{
  "hidden_act": "swiglu",
  "normalize_top_k": true,
  "num_key_value_heads": 5,
  "attn_scale": 0.177,
  "init_mimetic": 0.5,
  "max_seq_len": 1024
}
Below are experts of layer 10 (counted from 0) of a mixture-of-experts language model. Rows are named router (the router's row for the expert), gate (a neuron's input weights, with its number), up (a neuron's input weights, with its number) and show model dimensions 128-191. Each number is 50 + 10 x the weight over its row's rms, rounded and kept within 0 to 99.
Before each expert's rows: a language model's description of what the expert responds to; "gets" lists some tokens that make up at least twice as much of what it gets as of all text. This comes from a sample of Wikipedia text that the model never trained on. Tokens count by the router's weight.

# expert 4
What it handles: Articles and possessive determiners, mostly the, a, his, their, its, coming right after a preposition like of, in, on, to.
gets: " the", " a", " of", " The", " in", "The"
router:44 45 51 43 67 55 49 55 60 58 41 63 63 69 51 49 51 44 47 53 54 49 44 58 43 38 52 62 48 53 54 50 59 49 52 41 49 57 49 73 42 53 53 51 56 51 70 47 65 45 32 50 39 57 46 39 44 36 58 41 56 52 45 50
gate0:52 62 49 36 54 57 43 52 29 42 45 37 57 53 68 72 52 50 38 56 27 56 57 43 40 43 37 51 46 49 42 50 48 55 44 37 37 44 47 51 55 55 45 60 57 47 58 47 38 54 33 57 60 50 51 50 33 38 55 46 58 47 49 61
up0:66 59 59 36 53 39 49 64 33 42 50 36 56 66 56 39 53 53 53 45 48 42 54 46 42 51 37 42 53 51 60 45 42 43 39 24 48 40 56 46 71 44 51 49 54 55 49 68 42 53 51 46 48 37 50 36 43 46 64 65 34 46 47 62
gate1:52 43 55 54 74 62 62 49 51 43 44 51 36 40 55 57 61 51 54 58 33 62 44 55 53 58 48 49 61 45 48 56 54 29 48 50 43 52 44 42 39 30 65 69 52 45 59 57 61 49 53 68 42 63 67 35 47 39 51 49 51 51 39 53
up1:63 35 61 44 66 64 54 58 41 26 51 59 48 30 55 53 43 51 40 64 43 57 52 34 50 56 44 35 56 39 46 64 55 48 67 55 50 43 64 42 44 37 53 61 38 48 49 60 61 53 68 66 30 40 63 38 46 42 46 26 58 37 61 46

# expert 31
What it handles: Main and auxiliary verbs after a subject, such as was, is, were, has, been, used, represented, often passive or past tense.
gets: " was", " is", " were", " are", "ed", " be"
router:54 57 61 59 44 44 40 37 55 42 61 66 45 64 38 59 50 44 48 51 42 45 58 50 51 38 59 43 36 39 47 65 40 47 60 54 47 55 48 62 56 68 77 53 69 45 45 62 44 50 63 61 59 45 38 54 33 50 45 44 39 42 51 48
gate0:63 52 39 64 44 63 38 62 47 53 43 49 48 61 60 50 72 60 66 69 45 49 39 62 34 50 60 43 47 39 52 50 85 43 42 32 47 44 44 53 54 54 48 44 50 35 69 47 64 41 57 50 61 48 68 58 61 66 44 54 43 51 40 55
up0:27 62 36 42 55 31 42 40 60 51 58 28 50 39 35 51 24 39 42 53 57 59 34 57 68 68 46 61 58 58 41 64 36 63 46 54 51 51 41 51 39 51 38 63 50 71 47 68 58 59 35 37 64 47 41 41 42 44 52 48 33 34 70 49
gate1:65 38 62 50 43 52 53 38 33 32 47 55 53 60 60 65 61 71 57 49 59 58 61 48 31 52 49 52 40 55 59 45 44 30 60 47 41 45 45 36 49 58 39 70 51 38 62 37 33 57 63 54 59 36 61 51 56 50 47 47 37 38 42 58
up1:71 60 52 33 52 52 44 30 49 45 54 32 37 52 51 56 51 44 45 48 46 50 45 53 54 68 57 49 43 65 51 45 39 51 43 53 52 59 51 53 41 39 53 53 58 41 46 44 39 48 45 48 54 51 49 39 50 42 47 43 51 56 32 45

# expert 21
What it handles: Quantifiers, numerals and ordinals after the, a or of, before a noun: first, one, two, other, all, most, new.
gets: " a", " first", " one", " two", " an", " other"
router:44 47 49 60 50 46 52 34 40 53 62 56 62 60 44 34 41 59 46 34 35 41 25 66 56 64 39 45 57 47 46 52 56 52 38 58 59 58 44 71 38 53 50 61 59 50 45 52 42 49 56 73 45 57 60 48 31 71 46 52 61 50 45 64
gate0:49 64 38 50 69 57 62 50 34 52 30 49 51 18 21 74 51 50 65 39 43 31 42 48 35 45 48 54 51 58 51 41 57 56 46 40 49 32 59 61 59 51 42 28 62 38 43 62 52 43 54 43 65 47 59 57 53 36 48 51 53 45 45 38
up0:49 51 54 59 46 51 35 51 59 45 60 33 47 55 51 41 34 40 50 36 60 67 44 61 58 48 41 37 61 53 36 60 51 52 30 37 53 69 55 52 51 54 60 50 70 44 56 36 37 68 32 49 43 47 40 20 52 52 46 38 58 50 67 40
gate1:60 49 37 33 52 64 46 51 49 44 43 64 48 52 54 44 52 58 55 47 51 40 37 51 50 63 43 56 50 65 47 67 40 46 28 31 44 61 62 46 49 35 31 47 55 53 30 45 60 53 31 51 51 53 64 42 52 53 56 53 51 52 64 62
up1:43 57 56 47 57 73 58 60 47 54 38 43 64 48 59 51 61 51 48 37 42 39 57 45 38 58 31 35 31 50 52 49 48 50 35 39 46 64 42 28 47 40 50 63 42 43 43 56 52 43 46 47 39 68 46 49 49 39 61 65 50 43 54 55

# expert 1
What it handles: Conjunctions, relative pronouns and prepositions that join clauses or phrases mid-sentence, such as and, that, which, who, with, as, until.
gets: " and", " to", " by", " with", " as", " that"
router:31 51 65 37 41 60 45 42 50 52 68 50 43 55 51 48 49 63 52 57 44 63 48 53 60 60 63 58 61 48 52 46 56 56 59 48 65 38 40 37 38 49 61 48 60 64 57 43 62 46 30 42 53 53 52 62 46 48 51 26 35 41 48 62
gate0:44 37 66 44 41 77 16 56 48 67 62 44 49 49 61 63 55 42 36 60 58 60 53 35 71 59 60 62 56 49 61 53 48 59 46 40 49 35 64 66 62 43 52 45 60 51 52 59 49 34 48 40 60 53 44 57 62 39 44 51 53 48 44 55
up0:54 59 44 39 43 38 38 40 66 38 52 74 45 40 45 54 66 43 46 48 43 56 55 55 48 68 49 56 45 44 42 37 59 61 43 68 55 45 42 60 47 46 76 42 61 68 46 43 48 45 30 47 46 32 42 57 64 38 47 45 46 60 46 54
gate1:60 50 56 39 46 55 56 50 44 35 60 58 57 57 47 49 54 51 61 79 37 40 57 49 36 52 57 53 59 55 46 38 49 46 58 36 58 55 58 56 47 34 47 52 62 46 59 50 53 65 50 44 48 47 41 60 43 44 58 36 50 40 54 54
up1:49 48 48 46 61 47 48 58 46 43 42 46 63 51 59 74 56 54 62 36 24 53 57 58 51 40 50 44 27 42 57 58 38 48 59 43 34 32 53 51 64 69 60 40 38 51 42 54 51 47 63 46 48 65 54 52 52 29 46 58 60 54 47 61

# expert 11
What it handles: Colons, dashes, pipes and "of" in infoboxes, list items and headings, such as year colons in career histories and "List of".
gets: "-", ":", " |", " of", ".", " -"
router:64 30 62 32 57 51 58 55 49 44 26 46 63 35 44 50 40 53 50 60 49 48 37 46 57 53 50 52 57 56 65 31 65 53 53 33 55 38 29 43 51 46 41 47 46 62 58 57 52 48 44 46 43 52 42 53 49 40 39 22 40 58 53 44
gate0:61 42 54 47 50 63 46 56 76 64 40 46 40 45 64 37 46 50 40 60 66 69 59 47 52 54 53 49 34 46 60 45 59 48 37 68 53 40 70 33 48 41 61 52 49 61 68 37 72 58 52 48 63 48 43 72 41 58 36 34 40 50 60 57
up0:50 66 48 48 52 52 37 55 43 43 39 42 38 61 58 47 62 61 42 39 38 76 60 49 46 31 54 31 58 47 44 42 46 60 62 38 50 53 50 45 45 57 47 62 54 36 47 53 44 65 51 63 42 50 59 44 28 42 37 40 70 58 69 40
gate1:62 66 43 49 49 58 49 46 52 59 49 57 68 35 68 32 54 54 51 72 49 58 46 57 55 39 55 51 51 48 57 60 45 51 57 51 43 59 35 56 57 57 48 47 40 65 38 47 49 55 44 48 41 64 50 50 53 39 55 56 40 63 70 36
up1:53 68 51 62 19 31 56 44 51 73 47 52 49 49 49 46 49 44 58 44 51 38 64 55 50 64 41 73 47 34 49 50 52 39 60 69 50 40 66 49 44 41 68 43 55 54 50 45 52 44 70 63 56 49 40 48 58 49 39 47 69 43 46 65

# expert 28
What it handles: Nationality, occupation and role words in biography lines and lists, such as American, British, professional, honorary, executive, and list dashes.
gets: "-", " a", " American", " an", " his", " National"
router:59 68 39 45 67 50 40 59 42 42 37 43 39 52 48 69 63 57 48 39 56 48 46 59 55 48 41 57 46 51 50 40 62 44 52 46 42 51 56 44 53 63 45 34 53 56 56 66 42 51 37 25 38 48 50 55 54 60 40 47 56 48 38 45
gate0:60 53 54 44 51 57 46 67 55 58 24 48 55 64 51 56 58 58 49 62 70 42 57 48 47 42 57 40 41 40 37 65 45 41 37 67 61 36 53 49 54 48 31 45 43 38 50 55 59 56 55 33 31 38 54 65 52 51 37 58 27 44 46 56
up0:38 63 56 39 50 61 45 52 61 57 43 56 43 62 36 78 52 45 58 51 54 41 51 58 46 51 56 52 42 44 42 54 48 56 36 40 81 44 51 59 56 54 59 50 65 56 42 46 53 56 45 54 41 42 37 54 52 41 53 48 55 38 67 45
gate1:44 44 62 33 63 70 68 51 51 50 48 65 57 60 35 63 66 53 36 58 58 43 68 51 51 49 45 66 33 51 43 57 41 46 37 35 52 39 45 42 48 51 65 63 50 66 53 41 60 44 35 55 53 52 72 64 45 53 47 48 35 33 38 40
up1:32 57 60 54 44 50 71 55 61 47 37 42 45 46 35 53 58 55 32 40 47 52 69 41 59 60 48 52 49 61 42 54 56 52 49 42 48 55 57 66 34 61 40 53 55 60 59 52 44 40 49 71 63 40 50 50 44 53 36 40 41 46 46 54

# expert 23
What it handles: Row-opening pipes in tables, prepositions like in, on, during, until, and month names in dates, such as Released: October 23.
gets: "|", " in", " on", " In", "In", "-"
router:52 36 52 59 54 48 54 56 52 61 40 45 61 64 50 37 54 54 54 25 68 47 63 57 73 53 50 46 58 46 41 48 41 52 61 38 49 60 62 54 45 44 35 56 68 44 45 47 63 39 52 66 58 47 50 37 60 49 49 39 65 44 51 46
gate0:53 48 50 51 66 61 51 51 57 43 53 63 53 62 54 54 53 42 43 49 58 51 42 42 53 65 42 56 51 48 57 29 62 49 60 35 49 50 48 54 38 43 57 47 51 54 48 52 65 45 60 34 61 46 63 67 47 46 46 46 63 56 52 62
up0:60 43 41 59 57 47 60 26 60 67 55 50 34 58 30 60 35 45 44 55 45 53 44 37 74 40 37 63 46 57 62 51 48 42 49 64 65 65 33 60 59 49 24 66 35 51 44 64 33 45 50 46 48 62 41 58 58 59 54 48 62 52 53 55
gate1:47 64 33 59 46 57 51 60 63 48 39 53 62 53 36 26 58 46 40 61 48 42 53 59 54 58 34 49 49 62 38 65 55 48 52 48 58 67 35 63 37 49 38 50 59 58 52 30 60 35 54 54 66 58 36 55 45 54 37 50 44 51 54 65
up1:63 46 59 37 70 50 44 43 49 36 36 53 62 60 51 41 53 54 67 48 36 50 53 56 46 48 41 45 29 48 38 48 32 32 39 36 48 58 42 61 47 69 53 50 57 58 55 44 40 40 59 55 26 59 56 44 51 35 59 40 59 54 49 57

# expert 20
What it handles: First letter or piece of a word after an opening quote, parenthesis or hyphen, such as "f in "fundamental", (H in (HUD), future-focus.
gets: "-", " F", " f", " (", " ", " c"
router:61 53 66 15 45 64 44 32 40 51 44 53 39 40 34 53 57 49 54 56 38 52 45 45 47 63 60 31 52 43 49 28 42 42 58 52 53 60 52 49 46 42 63 48 50 63 64 48 49 53 47 48 40 38 58 52 60 56 44 57 44 30 46 40
gate0:62 38 52 55 53 47 53 37 38 66 55 51 45 43 36 43 40 46 41 51 48 50 54 44 33 42 54 44 56 36 47 54 45 60 62 58 48 58 45 43 44 47 55 52 56 48 42 50 57 56 52 66 46 51 61 46 54 73 47 56 50 40 55 45
up0:53 41 54 54 57 71 33 47 55 52 54 32 64 54 61 53 47 52 57 52 54 58 41 44 54 55 44 51 41 58 59 53 38 42 34 45 43 43 50 45 49 41 64 47 41 50 51 73 61 50 52 47 61 58 60 44 50 48 40 70 48 43 46 55
gate1:59 39 59 46 57 38 59 33 34 47 37 39 52 53 49 53 61 70 54 69 56 33 50 58 55 60 57 50 45 51 38 50 36 50 53 41 43 63 40 49 51 57 56 44 44 56 51 55 65 45 66 43 53 60 56 39 48 60 62 50 65 37 66 46
up1:41 56 52 58 58 62 49 81 52 31 55 41 52 55 52 52 61 41 45 45 56 50 47 42 41 53 59 42 63 58 53 52 66 54 57 33 45 54 49 51 59 40 29 47 45 36 52 52 50 46 41 46 70 50 57 58 50 63 45 44 45 70 35 58